From a checkpoint of a small mixture-of-experts model trained on Wikipedia.
Training: 545M tokens, 4732 steps.
Below are experts of layer 2 (counted from 0) of a mixture-of-experts language model. Rows are named router (the router's row for the expert), down (a neuron's output weights, with its number) and show model dimensions 0-95. Each number is 50 + 10 x the weight over its row's rms, rounded and kept within 0 to 99.
After each expert's rows: a language model's description of what the expert responds to. This comes from a sample of Wikipedia text that the model never trained on.

# expert 48
router:52 71 48 45 36 49 55 43 36 50 45 49 61 51 41 65 36 47 54 52 56 52 41 48 49 33 65 71 59 32 46 52 45 25 50 48 72 52 65 51 49 53 61 50 54 51 34 50 44 50 52 42 49 50 28 33 49 50 64 51 46 53 46 70 35 61 59 38 46 35 58 44 53 50 47 63 75 35 70 48 36 51 41 56 48 49 69 58 56 39 64 57 59 60 55 40
down0:57 61 55 47 39 37 52 54 52 61 56 42 40 25 49 33 46 49 43 37 48 60 42 51 57 52 46 45 55 62 53 32 48 34 39 49 43 75 44 31 45 38 42 60 56 62 42 46 59 41 36 37 52 53 63 51 38 47 63 36 47 60 53 33 43 45 52 50 51 43 42 49 57 49 74 73 63 46 43 60 39 57 55 55 45 55 41 39 66 48 72 55 47 63 46 45
down1:46 52 58 54 59 43 64 49 49 67 49 45 57 53 39 64 68 56 70 47 46 40 41 53 29 31 62 85 33 57 38 50 56 40 49 28 56 42 41 67 47 52 67 22 54 54 36 48 55 53 34 50 35 69 64 50 63 51 54 54 48 55 44 29 43 49 52 36 48 70 67 48 48 55 64 33 57 51 64 41 52 53 54 55 57 50 37 47 61 50 66 36 45 50 45 57
down2:48 58 59 39 54 49 55 51 59 48 39 60 68 59 67 52 66 69 58 44 60 34 31 61 44 40 51 50 48 51 51 49 64 53 59 58 52 36 49 52 42 35 53 52 63 51 37 54 48 64 53 58 55 25 40 48 58 62 45 38 75 35 64 43 32 33 48 59 42 36 45 79 39 50 46 58 50 39 47 38 35 57 53 48 49 41 39 43 41 54 50 45 54 52 46 41
down3:56 52 42 49 59 50 56 49 54 46 37 57 62 41 58 52 27 58 45 52 28 53 44 50 52 38 53 53 58 56 60 44 53 57 42 51 41 46 62 56 43 45 48 52 45 51 48 65 60 48 51 52 55 42 25 45 47 56 48 28 66 52 46 60 64 27 56 50 67 48 52 59 57 59 39 48 61 70 37 68 66 42 55 55 54 34 64 56 60 39 44 38 48 47 35 41
What it handles: Final word pieces such as -ine, -ely, -ined in alkaloid, cuisine, widely, and determiners the, his, their after of or and.

# expert 17
router:37 48 49 56 57 35 57 64 48 35 39 49 54 49 55 38 67 62 49 57 36 62 60 66 49 35 53 52 58 61 68 48 44 34 48 41 54 67 36 42 46 44 39 38 41 45 59 57 60 43 44 46 60 34 54 53 44 59 55 49 76 44 41 41 54 32 41 56 54 47 49 55 63 51 46 57 51 54 49 45 50 46 44 48 55 46 58 50 41 66 51 36 47 61 52 52
down0:31 49 57 54 52 45 37 28 57 43 56 36 39 55 43 43 37 51 53 36 44 47 54 44 62 43 41 51 35 47 36 42 37 36 46 36 58 46 50 42 44 46 43 42 46 49 51 69 50 60 38 50 54 52 48 37 49 35 66 54 47 56 59 47 45 42 48 54 58 59 61 46 41 81 49 57 55 50 59 58 39 43 57 55 58 58 49 63 57 45 55 42 51 42 54 32
down1:57 57 62 56 57 46 51 47 42 74 49 47 61 50 47 51 63 59 48 56 44 55 61 50 54 49 60 62 54 72 48 45 62 50 53 37 42 51 42 52 62 71 49 59 55 50 47 39 46 51 60 47 55 50 47 52 49 52 47 60 44 48 42 55 52 50 39 64 39 46 46 27 32 59 61 64 47 53 58 50 46 58 41 35 43 46 50 43 41 64 52 50 49 74 58 35
down2:44 43 58 50 43 48 38 51 48 37 55 55 55 47 58 62 47 56 60 39 51 59 45 48 64 53 59 46 56 60 67 56 49 27 47 43 45 60 49 34 50 50 39 43 51 44 53 59 45 44 47 50 65 44 54 33 49 45 71 49 43 64 43 51 58 62 74 55 66 61 64 60 62 59 70 46 58 56 51 40 43 32 44 53 39 57 44 55 44 40 44 59 36 48 47 56
down3:46 44 47 47 57 65 52 41 43 49 63 53 53 64 54 41 72 35 46 59 51 51 55 35 36 42 58 50 60 47 50 50 56 43 49 78 39 74 59 36 38 40 48 56 47 43 66 53 53 54 45 57 58 49 63 65 55 39 67 38 58 30 60 45 47 31 32 46 34 57 44 42 38 34 44 45 60 47 63 39 55 57 44 54 59 56 48 39 49 52 31 37 59 51 53 52
What it handles: Word pieces like os, ose, ress, ides inside words (cos, deposit, decides), plus labels in infobox lists (Class:, Home).

# expert 22
router:27 46 56 39 55 47 54 48 39 44 52 58 47 50 39 66 55 56 41 48 59 49 47 25 61 21 49 39 62 54 58 46 41 59 49 48 57 49 66 34 57 42 57 56 59 43 39 54 38 38 73 43 42 48 43 70 46 49 65 30 69 38 39 45 50 42 59 48 65 49 61 47 58 36 58 38 54 57 37 67 46 57 50 41 41 55 55 47 39 54 60 46 54 54 38 46
down0:35 54 44 48 34 44 44 49 50 50 36 46 41 56 54 44 41 51 49 39 47 39 44 63 54 30 30 33 39 51 59 75 29 41 45 54 63 52 44 55 31 53 54 36 46 34 54 38 47 48 54 69 36 50 36 61 63 42 63 56 38 56 35 41 56 42 48 70 60 46 49 59 60 42 46 53 56 30 53 51 60 47 49 43 48 48 42 55 51 48 63 31 71 45 52 43
down1:60 56 36 38 59 30 60 39 56 51 45 32 44 34 56 63 51 54 51 50 47 66 36 54 42 44 43 36 42 47 50 47 67 51 57 75 41 61 53 66 43 41 39 41 41 46 37 30 47 36 70 40 64 51 65 39 30 42 54 37 33 50 55 42 50 55 33 43 34 62 62 26 41 50 35 43 59 63 48 58 46 56 48 48 57 48 50 43 41 58 74 45 40 60 61 65
down2:55 57 50 51 52 30 51 56 67 51 68 48 54 47 42 57 50 43 36 54 47 26 56 52 45 57 54 47 46 40 43 67 46 28 36 63 52 43 79 44 40 34 60 49 44 69 48 45 49 51 57 61 57 43 56 34 42 47 58 57 40 58 57 52 55 57 43 36 42 37 18 49 55 62 65 45 49 34 49 59 50 64 50 67 62 54 45 59 46 41 46 53 47 47 72 56
down3:38 62 38 46 58 44 54 49 56 47 54 36 61 34 50 56 58 62 38 52 58 61 53 62 72 57 44 42 46 43 57 42 49 59 53 53 56 52 47 52 45 56 42 29 52 42 52 40 56 55 38 51 58 55 53 44 61 39 54 47 57 62 36 48 47 49 49 72 46 53 51 57 59 46 45 49 60 30 68 53 45 59 61 64 71 53 52 46 61 55 36 45 41 51 57 59
What it handles: Word continuations after a split first letter, often d or f, as in dist-ributed, d-yn-amics, f-are, s-end, amily.

# expert 3
router:45 58 43 44 28 38 45 42 52 59 58 32 54 30 36 55 53 56 27 54 47 57 28 69 47 54 49 66 52 29 51 58 57 46 41 36 68 60 60 49 54 51 61 43 48 43 48 61 51 61 42 39 51 53 41 64 51 60 45 37 51 64 56 52 56 43 64 53 55 50 45 50 31 66 40 50 50 48 31 35 60 45 41 36 27 33 48 45 57 42 54 41 55 65 54 48
down0:45 49 62 56 60 50 49 33 45 66 40 72 42 51 38 38 45 48 59 68 62 48 37 66 48 68 40 51 51 43 48 35 28 45 52 53 31 59 58 29 42 56 41 38 46 52 60 67 46 57 52 61 58 40 61 37 54 41 42 55 34 38 51 57 52 42 49 43 45 67 55 24 48 63 58 41 60 33 62 48 41 43 32 46 45 43 42 54 31 50 58 40 34 52 36 44
down1:53 53 49 60 51 50 69 46 43 57 58 57 39 45 43 37 54 31 58 62 49 59 44 48 50 54 30 49 49 44 44 40 64 42 57 46 58 34 41 58 56 63 49 49 57 76 67 65 41 55 34 47 35 29 62 50 45 41 49 45 69 31 59 47 59 49 36 43 53 47 50 57 44 56 66 52 61 53 48 61 55 54 63 60 56 45 36 43 37 41 31 45 50 62 64 46
down2:44 56 40 57 52 67 53 68 43 37 46 55 49 29 50 51 62 44 40 47 46 53 63 28 46 51 48 32 54 46 49 51 49 55 57 53 39 48 43 58 59 37 37 34 51 53 56 63 65 57 51 54 51 33 57 57 65 56 46 55 69 52 54 50 55 66 66 63 40 53 68 48 58 55 64 59 56 66 73 64 74 45 40 49 51 42 53 53 61 46 52 35 58 49 47 55
down3:45 42 47 45 57 46 35 57 57 54 37 32 41 59 47 58 52 47 45 28 67 52 35 68 50 52 56 54 37 53 43 47 52 56 50 44 30 29 38 49 36 51 50 44 55 40 41 57 53 57 39 55 59 60 72 36 62 58 65 50 48 58 55 47 53 51 49 64 49 55 60 47 48 43 50 55 52 32 43 10 49 38 37 53 45 31 56 56 47 48 52 52 50 47 49 43
What it handles: Determiners and possessives right after prepositions like in, of, at, such as the, his, its, their; also stray word-internal pieces like agric-ult-ural.

# expert 13
router:45 46 60 45 41 49 60 59 45 71 58 75 59 26 34 50 52 51 38 40 54 38 53 47 47 51 64 47 60 52 66 26 54 61 43 51 67 40 52 37 42 40 57 55 53 49 51 67 66 49 59 35 60 45 55 63 32 48 43 45 38 35 48 44 43 39 38 30 67 55 47 41 49 49 54 49 48 66 49 44 55 52 28 60 35 34 53 60 45 33 41 66 59 57 46 32
down5:57 36 43 57 47 66 39 46 37 43 58 40 60 53 57 52 33 53 59 36 46 66 52 65 65 74 47 38 48 39 33 47 48 50 54 53 57 43 36 52 44 39 69 64 37 47 66 66 47 48 56 57 50 45 52 53 56 54 51 53 62 54 48 51 57 35 48 46 37 39 32 63 47 43 54 55 37 34 45 55 48 50 55 36 55 71 35 41 45 58 61 62 56 59 54 53
down6:38 36 54 53 49 67 41 53 40 60 55 44 61 67 64 59 54 25 48 34 75 61 25 49 34 43 50 73 46 57 51 63 53 46 60 55 67 43 66 66 30 54 59 42 40 52 37 48 61 33 44 44 54 51 30 70 43 46 62 36 48 40 57 51 44 50 65 42 38 47 47 49 54 54 48 63 54 48 68 56 42 42 55 44 41 54 49 46 37 61 57 48 35 69 53 42
down7:46 57 51 31 52 37 47 52 53 44 59 56 60 35 32 38 42 46 64 46 53 59 41 56 56 47 61 45 61 52 63 55 55 28 42 37 52 56 78 62 57 64 50 52 30 37 52 65 51 35 42 32 73 39 59 33 41 45 69 68 47 67 81 69 69 55 52 57 59 66 63 72 42 51 43 42 35 49 51 60 53 50 49 35 31 61 47 59 55 48 48 35 42 53 42 40
down8:42 44 38 53 37 67 45 47 42 56 40 53 60 58 46 59 44 73 49 30 30 52 49 51 36 53 59 39 48 50 59 38 57 45 27 53 63 45 46 60 32 49 63 69 41 46 57 47 53 40 52 50 43 41 33 51 50 48 52 61 59 48 45 45 63 52 45 46 60 57 35 49 59 44 44 49 71 48 49 46 50 58 42 34 39 45 54 57 48 41 33 44 48 40 43 58
What it handles: Common nouns and adjectives right after the, a, his, such as civil, century, role, military, public, same, lost, field.

# expert 2
router:44 56 40 60 37 32 44 43 53 61 55 52 56 52 58 48 49 55 48 43 44 46 55 37 57 45 55 25 51 31 23 52 59 55 47 53 46 70 40 52 64 49 54 50 41 53 53 45 31 47 59 49 56 71 61 71 66 43 38 43 49 37 46 28 55 46 47 60 40 36 51 55 57 48 47 50 63 56 66 41 71 58 40 49 72 52 47 62 43 69 53 51 59 48 32 62
down0:69 57 55 58 66 55 58 59 49 54 48 40 63 45 43 51 52 40 52 75 55 47 40 49 47 47 52 54 47 64 44 62 48 48 51 51 85 72 53 55 33 66 29 41 46 61 49 59 59 46 52 39 58 48 51 41 57 55 38 55 43 66 58 42 68 73 58 47 40 44 45 45 49 35 41 24 66 46 59 58 49 45 58 34 43 48 38 38 51 42 45 43 42 50 63 57
down1:41 36 54 34 52 34 31 46 55 31 38 59 33 39 42 36 42 54 33 59 43 52 50 35 57 44 38 48 54 52 64 59 52 56 57 44 48 41 45 72 52 41 53 62 53 49 46 57 51 48 56 51 46 50 35 57 59 65 55 52 60 65 33 47 64 69 45 53 62 42 54 49 35 52 56 47 65 68 51 53 46 48 49 52 57 59 38 35 45 54 30 24 34 63 61 63
down2:43 42 53 50 57 44 53 41 51 45 44 50 50 56 62 49 49 43 46 65 53 44 64 58 48 45 41 56 65 67 58 57 52 56 56 45 43 67 54 54 47 60 45 42 54 32 51 49 44 37 39 61 60 44 54 43 43 56 49 46 52 54 55 58 31 39 43 67 69 46 54 52 51 54 59 51 57 57 47 65 49 52 44 65 45 54 30 60 36 41 33 38 39 56 58 28
down3:56 58 46 56 48 54 66 50 42 50 55 64 62 52 60 46 61 62 54 54 27 56 49 44 56 62 59 49 52 50 43 38 52 40 56 69 48 52 39 65 53 40 55 47 57 44 49 35 42 64 58 39 57 62 36 38 55 46 45 36 59 52 38 63 48 53 34 38 45 53 33 46 38 41 46 44 51 56 56 53 39 24 46 68 51 54 63 53 45 52 50 65 50 34 42 61
What it handles: Mid-word pieces of foreign names, such as v, w, ov, han in Latvia, Oğuzhan, Derwent; also line breaks before headings.

# expert 54
router:54 50 48 48 39 51 33 52 29 66 41 34 49 34 30 46 62 34 51 59 59 70 51 68 52 54 53 55 48 40 36 64 52 61 60 47 60 50 62 66 52 54 75 54 58 36 50 57 54 63 46 40 47 55 44 43 49 54 62 53 56 63 60 53 46 52 48 40 35 51 43 47 41 68 44 40 43 34 49 38 68 52 58 49 29 29 54 48 61 22 58 44 54 66 57 41
down0:43 34 51 53 52 66 52 36 48 48 58 57 49 54 55 25 59 53 44 67 61 35 48 33 38 58 61 66 43 43 50 51 51 45 55 54 47 39 68 48 44 50 32 36 49 55 54 44 53 50 30 31 43 49 36 49 29 51 64 55 57 64 37 70 55 58 38 43 41 44 50 57 56 60 65 43 57 61 50 58 40 51 48 58 38 56 49 49 54 61 50 49 46 37 55 58
down1:45 44 48 44 43 60 54 63 64 48 48 55 40 47 48 48 52 32 61 41 40 50 44 38 58 59 46 53 57 38 45 36 60 45 37 55 39 46 53 45 44 53 49 24 43 55 42 34 47 38 41 53 49 51 41 29 59 43 55 37 46 44 58 36 59 46 43 50 36 34 36 51 40 45 47 52 46 49 43 37 42 45 32 54 38 47 54 58 55 56 53 42 45 51 38 54
down2:44 37 45 44 56 73 55 65 55 46 71 52 55 41 77 57 71 62 60 62 52 52 59 60 39 54 63 44 61 58 54 57 54 48 41 40 45 54 41 43 40 49 47 13 49 48 36 44 49 59 57 40 50 64 54 41 66 62 48 36 63 51 40 46 38 57 56 41 58 68 72 49 63 54 43 48 44 42 33 37 47 53 46 58 48 50 56 62 34 54 51 49 38 52 50 57
down3:47 43 63 49 51 55 41 39 48 42 51 56 57 52 52 56 59 63 45 66 35 65 41 33 41 50 57 50 37 49 54 52 45 27 41 52 48 40 44 43 59 50 43 53 53 51 40 50 63 38 54 36 48 52 70 52 50 42 47 31 45 64 42 45 50 47 54 58 39 58 43 62 58 61 49 65 54 60 56 42 67 38 56 46 43 47 45 58 52 51 42 42 48 47 59 43
What it handles: Articles, possessives and quantifiers beginning a noun phrase after of, in, to, with, such as the, a, his, several, him.

# expert 20
router:70 60 45 51 73 49 52 40 51 67 50 46 43 66 55 47 56 51 47 43 57 58 44 29 50 54 59 49 44 25 36 59 44 43 28 52 49 35 52 55 49 51 55 60 36 55 45 53 53 50 51 70 50 46 56 53 44 36 37 50 33 43 44 62 47 36 34 34 53 39 62 65 39 56 50 50 51 72 33 47 70 70 39 59 50 46 62 49 56 51 48 46 29 42 52 60
down0:56 71 60 58 57 62 50 57 54 52 46 65 55 55 57 60 55 52 48 63 41 50 49 67 46 58 58 54 43 33 43 49 37 51 50 45 41 34 41 54 48 54 55 46 41 50 44 44 38 67 47 52 54 61 53 39 47 32 40 69 58 41 68 38 58 40 48 32 70 47 47 50 46 54 43 54 48 51 43 50 44 50 38 46 37 64 43 43 55 41 57 63 66 49 67 72
down1:51 39 61 61 61 65 40 54 32 59 46 60 50 68 49 59 52 38 48 46 77 33 49 43 40 60 42 49 37 51 61 61 47 52 52 58 42 51 52 52 52 54 31 48 58 44 47 62 49 66 39 55 52 40 44 64 30 48 28 51 53 57 59 55 42 53 33 39 45 59 13 50 45 52 55 41 51 32 54 51 39 60 51 35 62 45 48 48 53 59 49 24 63 54 54 36
down2:43 40 34 44 66 39 59 29 46 46 65 51 27 52 39 41 51 51 41 66 61 31 50 47 45 59 57 64 60 64 66 65 53 56 44 29 59 55 48 58 31 48 61 58 72 27 49 48 45 41 49 53 59 52 30 26 44 54 31 47 34 54 48 33 43 44 46 47 41 45 57 66 60 32 64 54 44 53 51 50 45 50 51 52 55 51 42 29 59 69 62 38 53 65 74 45
down3:50 34 54 48 38 53 47 49 42 49 56 69 49 52 46 54 70 55 81 61 53 44 37 61 57 44 39 46 60 38 43 42 48 51 44 62 42 47 52 40 49 56 52 59 40 49 63 42 29 50 39 43 33 51 45 58 61 64 78 62 56 54 52 54 48 48 62 44 51 60 42 49 50 50 62 42 59 42 60 52 29 43 50 51 64 49 40 46 34 54 50 30 47 46 44 49
What it handles: Table cell separators |, the suffix ness in witness and dryness, and pronouns like us and them after verbs.

# expert 34
router:71 45 51 44 45 51 65 50 50 57 65 56 54 53 49 61 39 48 30 50 47 35 54 49 30 57 51 59 43 47 31 38 43 51 63 44 53 41 41 58 39 55 53 57 58 59 55 57 45 30 40 67 61 64 56 48 61 76 53 42 54 40 45 52 56 54 68 39 65 46 54 50 49 44 43 54 31 55 46 48 34 52 32 67 59 46 41 56 36 37 47 47 66 62 52 56
down0:42 55 45 55 58 42 53 64 53 36 67 54 48 55 52 51 36 29 39 54 47 38 68 49 66 56 42 26 48 59 68 54 62 63 49 57 45 71 75 53 37 64 65 77 62 24 52 65 48 45 49 50 33 54 42 39 48 45 48 48 57 41 66 56 58 60 32 60 69 49 64 52 46 41 47 52 50 49 67 46 45 59 67 39 50 48 46 47 48 66 61 55 64 66 56 63
down1:55 53 49 46 52 44 44 61 59 52 46 50 40 50 53 43 54 49 73 58 53 51 37 50 43 62 45 49 44 48 43 43 30 54 57 63 39 52 48 56 55 64 66 45 31 54 46 34 35 56 54 41 66 45 39 56 41 23 46 38 47 39 75 37 56 50 48 47 59 49 46 55 53 44 56 54 41 44 54 75 43 48 52 64 50 73 60 62 49 51 60 48 50 41 51 57
down2:24 70 49 38 36 50 53 51 60 52 49 46 46 34 10 64 38 61 41 49 35 49 44 39 36 49 37 48 55 37 52 52 38 38 54 37 51 48 44 70 44 28 57 53 47 32 59 42 74 49 45 61 49 44 56 40 33 40 51 32 48 56 53 46 66 41 37 35 42 37 48 57 46 61 50 64 60 42 46 53 49 51 57 48 53 68 62 60 38 44 45 58 62 43 37 40
down3:53 55 44 49 60 53 47 46 41 29 46 65 60 68 38 49 54 49 35 46 53 52 47 60 52 50 43 44 70 62 29 50 52 55 51 55 42 45 44 50 35 31 51 42 46 50 46 58 58 37 61 60 39 62 48 39 41 47 51 53 41 37 41 37 56 38 27 65 62 54 57 63 40 45 51 57 72 54 38 42 46 61 55 59 55 58 33 37 46 52 55 53 49 49 44 40
What it handles: Scattered pieces: Japanese particle no in romanized titles, fl inside words like Mayflower and camouflage, C and digits in tables.

# expert 57
router:57 52 61 50 55 39 59 53 57 36 44 61 48 48 66 47 67 50 44 68 45 52 51 48 44 42 54 49 44 45 63 38 66 54 58 53 57 75 31 74 51 48 29 44 62 28 42 53 42 48 38 56 38 51 55 59 52 52 50 37 42 55 40 57 61 42 51 40 66 35 50 73 39 59 60 54 56 37 40 37 36 66 36 30 53 68 26 56 45 64 49 35 44 56 48 56
down5:61 38 69 54 57 61 58 45 48 54 66 56 40 55 44 43 37 56 49 72 31 38 56 35 51 39 42 34 39 57 65 60 60 51 46 69 56 52 60 36 48 51 39 22 47 35 36 31 46 55 57 66 60 58 41 57 40 48 50 50 44 59 46 38 21 60 62 48 35 48 59 53 50 54 37 66 56 55 73 66 49 57 46 51 64 47 51 38 41 59 55 51 44 34 50 50
down6:41 44 34 45 55 75 45 53 41 59 50 64 59 52 61 66 47 50 43 34 54 82 51 43 44 56 43 41 60 57 59 41 51 21 35 46 47 37 52 56 49 52 61 57 34 57 47 42 45 49 46 61 47 44 39 43 63 53 61 42 66 52 36 64 53 53 65 41 42 61 48 42 42 59 57 55 51 36 52 67 41 36 60 65 53 55 60 55 47 57 46 33 27 63 57 41
down7:44 45 43 43 62 45 49 39 59 58 54 45 40 62 50 54 52 35 35 61 33 47 56 52 43 53 44 70 58 57 48 46 62 39 42 49 58 51 47 57 46 42 56 38 57 67 58 44 56 44 37 38 71 41 53 56 69 35 57 58 47 49 27 64 44 54 55 53 42 56 61 60 57 50 33 39 53 46 40 44 32 46 42 50 71 63 60 49 52 52 57 30 51 36 56 41
down8:43 55 49 50 29 53 46 48 63 59 45 46 57 44 40 57 56 59 43 34 56 47 53 43 35 46 28 46 39 59 52 43 66 46 56 59 60 53 58 60 55 35 46 33 54 45 37 47 55 48 55 40 60 39 39 57 57 59 25 43 70 46 50 48 52 37 44 41 58 50 49 61 37 56 63 28 56 60 67 72 59 54 54 38 55 46 52 21 57 53 35 39 45 47 68 49
What it handles: Middle pieces of proper nouns and foreign words like os in Novosibirsk and chromosome, to in Concerto, ch and ts, often near table cells.

# expert 61
router:48 59 58 28 71 49 49 51 55 49 59 33 52 55 46 66 45 57 48 52 39 40 43 20 69 69 40 47 45 30 50 60 63 45 48 35 48 42 47 60 52 39 42 42 65 46 55 49 54 62 38 43 50 33 55 66 49 31 64 38 46 37 60 49 55 47 64 49 56 49 58 40 48 47 62 62 35 51 57 43 54 42 38 32 77 49 61 49 46 51 49 37 49 67 55 54
down0:37 43 46 41 51 47 37 23 60 50 49 54 43 55 41 44 37 44 40 43 52 37 46 45 42 56 51 64 51 55 62 58 38 40 29 33 46 52 53 38 59 52 47 58 50 36 36 49 57 20 48 64 57 44 41 48 59 52 57 44 66 49 44 63 62 37 34 55 36 52 39 51 44 70 52 49 45 56 48 58 52 45 60 55 52 48 57 28 55 44 62 40 29 40 58 50
down1:45 51 41 53 58 66 48 59 56 52 54 44 67 46 68 66 45 50 45 39 60 51 64 53 46 40 37 39 21 62 60 56 50 59 49 49 44 67 43 51 42 49 68 35 44 47 43 43 48 54 66 47 46 48 38 58 51 41 61 54 44 56 34 49 40 47 32 33 53 63 59 40 59 33 33 39 55 42 30 49 56 39 64 61 65 47 43 40 27 56 53 51 42 42 47 80
down2:44 39 47 50 36 54 46 68 42 71 57 44 37 43 30 60 63 55 45 52 53 57 38 39 46 55 36 60 36 45 48 33 50 44 54 42 64 49 47 48 48 39 39 61 47 51 41 40 46 42 59 54 48 50 40 51 48 45 53 53 65 62 48 56 46 66 68 55 49 37 63 54 64 38 47 31 45 57 57 52 47 52 38 53 37 48 38 43 53 44 61 46 40 50 48 52
down3:46 55 51 65 37 31 57 47 35 68 42 56 59 54 43 50 37 58 55 30 52 53 60 37 41 42 40 40 50 47 32 52 51 48 53 59 63 45 42 55 57 52 49 41 63 50 52 53 31 66 40 39 50 71 42 65 41 26 36 32 50 47 46 47 66 41 62 49 42 69 64 49 37 47 44 43 41 35 66 34 60 52 52 55 48 38 42 44 40 62 57 54 54 57 39 44
What it handles: Inner syllables of foreign and place names, especially "ok" (Pomonok, Brookline, Jonokuchi), plus endings like -ik, -ors, -ia, and line breaks.

# expert 26
router:50 65 54 65 56 35 57 56 61 51 38 54 37 48 55 63 58 62 53 47 41 66 56 51 72 47 45 55 55 44 51 56 52 51 33 45 57 49 43 59 57 61 46 48 51 67 46 52 67 41 42 48 49 40 49 59 74 37 37 42 69 38 37 41 60 31 59 67 37 48 57 61 52 48 60 53 57 49 67 42 31 62 69 62 54 57 60 53 65 44 59 35 59 53 62 51
down0:42 53 28 51 45 57 68 46 52 38 58 35 41 56 51 47 49 50 37 46 54 48 30 52 45 54 38 65 66 45 53 41 43 45 42 53 52 61 38 39 53 41 48 40 44 65 49 55 55 61 51 32 49 47 35 53 61 62 61 72 42 46 57 47 49 45 43 53 53 55 49 32 41 62 58 50 62 49 56 71 45 45 44 49 43 25 69 62 63 50 43 59 79 57 46 39
down1:66 56 56 44 43 57 44 63 41 55 69 61 50 44 49 54 40 58 53 64 55 65 55 52 61 52 60 63 38 69 49 61 35 55 42 48 63 62 34 32 40 59 46 44 42 48 53 49 53 41 38 56 59 46 61 72 53 46 47 48 56 56 62 48 51 39 61 72 51 52 43 44 61 47 43 69 64 46 50 55 62 49 54 51 53 52 64 53 64 58 31 67 70 52 61 51
down2:55 60 45 63 32 52 49 60 56 53 62 50 54 45 45 49 47 51 46 72 44 46 58 59 42 59 44 68 33 64 58 72 49 39 31 59 50 50 49 45 67 54 45 64 59 55 66 34 47 58 55 34 62 52 49 42 57 43 46 59 50 58 64 59 44 48 39 54 47 58 56 57 36 62 37 29 49 52 50 64 37 58 31 53 57 45 51 70 51 45 59 39 51 45 49 52
down3:34 58 53 45 33 50 49 40 58 34 50 45 56 54 73 54 44 66 55 46 49 59 37 54 58 61 50 55 55 62 55 53 47 47 65 49 52 63 35 41 58 50 38 43 37 51 47 44 58 43 51 47 34 40 66 47 76 54 43 40 65 25 53 66 55 54 47 42 40 48 61 44 56 44 52 50 60 43 41 59 40 75 59 53 53 55 68 59 59 49 52 37 63 48 47 42
What it handles: Single vowel pieces o, i, a ending foreign names and words, such as Kebo, Bubo, Neftçi, Indiana; also digits in numbers.

# expert 12
router:35 50 53 51 63 52 50 45 53 47 55 61 60 39 52 48 49 53 60 57 50 59 64 45 35 47 61 44 53 64 77 49 28 34 55 40 46 49 44 20 63 62 41 30 45 44 60 50 50 51 59 45 51 51 59 67 48 55 65 51 58 35 44 49 49 43 60 48 49 54 51 48 55 41 44 41 59 53 42 52 59 60 44 59 40 56 45 53 49 57 55 51 51 42 47 65
down27:39 63 49 56 37 51 42 49 56 56 34 38 42 37 33 68 67 50 57 52 43 41 59 46 63 50 44 69 67 67 59 75 52 76 39 45 49 38 59 54 65 38 62 51 59 63 73 65 54 63 30 72 72 46 48 45 65 61 48 38 56 58 56 58 41 58 47 52 57 49 39 49 57 27 49 38 51 47 40 55 61 56 60 51 44 48 38 49 49 56 55 43 46 63 55 32
down28:51 47 36 54 54 54 53 51 62 44 61 59 53 45 50 51 55 58 61 47 40 39 50 41 46 42 51 58 45 43 55 30 69 63 37 41 50 50 63 50 66 36 67 54 46 46 34 50 50 59 61 62 60 48 51 55 39 63 59 52 46 49 43 58 51 36 45 59 67 48 63 48 61 24 50 51 57 39 50 60 40 40 34 55 61 53 49 56 45 47 14 71 60 62 45 45
down29:44 39 37 49 54 64 58 53 45 64 69 52 42 57 45 40 44 60 53 71 50 46 53 57 42 65 63 71 45 44 47 48 46 55 40 38 55 56 61 64 52 53 48 51 48 50 47 35 51 57 31 43 50 59 57 58 27 46 56 55 49 41 55 63 67 48 48 71 53 58 67 51 50 68 56 47 45 62 51 33 66 65 42 20 42 62 72 57 39 55 53 40 47 40 39 61
down30:26 63 51 36 45 59 47 58 46 49 76 41 30 61 65 46 57 46 52 39 36 53 29 57 32 56 48 39 60 27 54 57 46 49 48 54 57 53 51 50 54 53 37 53 56 42 40 49 58 52 29 52 61 53 44 37 47 50 38 49 46 43 56 56 36 44 32 62 57 63 68 48 48 45 47 43 57 54 31 42 52 49 46 44 70 62 56 49 44 48 44 61 34 55 49 60
What it handles: Word pieces right after an initial f or similar letter, such as f-er-ment, f-ell, f-ailed, and digits inside years and numbers.

# expert 4
router:49 57 53 50 32 44 30 54 38 44 45 44 46 44 35 62 63 40 50 63 66 74 46 65 59 41 51 55 45 41 49 57 52 52 50 35 57 48 53 51 38 71 53 49 56 48 39 42 50 57 44 47 62 52 49 56 56 36 56 63 54 48 57 51 49 46 50 57 24 38 34 53 35 61 44 35 49 26 43 46 45 48 46 59 21 50 63 43 64 24 55 54 46 56 52 41
down0:44 42 69 57 52 56 49 65 49 63 43 34 40 51 67 56 62 50 51 53 50 62 33 50 72 57 59 40 53 53 46 35 53 53 47 45 43 51 50 66 50 50 59 40 50 49 50 61 63 62 56 46 55 36 42 61 39 49 35 46 49 52 47 47 56 43 41 62 43 65 50 52 65 74 47 51 60 54 50 73 39 47 55 52 63 62 65 57 43 43 33 53 64 57 44 51
down1:39 44 60 63 33 32 58 49 41 44 48 64 50 36 48 45 64 42 56 52 53 49 51 51 44 47 50 47 28 40 53 45 50 55 59 53 57 58 44 24 45 61 37 42 34 42 68 57 58 46 59 69 40 55 58 33 56 49 31 46 39 58 54 59 53 51 59 50 45 48 58 39 44 66 49 49 44 32 63 45 63 40 53 50 45 47 52 51 57 49 63 66 57 43 45 56
down2:42 47 51 57 55 50 50 58 54 68 50 29 54 69 39 44 60 44 55 40 45 50 48 37 57 47 49 44 52 48 58 44 48 58 44 50 51 47 37 46 47 55 35 39 52 44 42 58 37 40 39 50 60 61 44 47 44 44 66 49 54 57 46 57 34 33 40 53 28 44 40 47 56 45 59 74 54 36 67 45 52 60 39 56 73 52 60 47 46 52 30 55 58 72 40 69
down3:33 34 58 48 44 46 35 37 35 47 52 61 53 54 42 40 54 44 66 44 38 55 49 47 56 31 55 45 46 48 60 33 63 46 56 49 39 61 42 35 39 47 42 35 57 35 49 46 55 63 39 48 44 59 59 47 63 63 39 47 48 51 54 56 46 52 48 66 32 43 47 53 55 57 56 61 69 48 52 54 29 58 49 45 51 71 56 52 40 51 45 49 51 65 45 52
What it handles: Articles and possessive determiners opening a noun phrase, typically after of, in, is, with, as in the, a, his, their.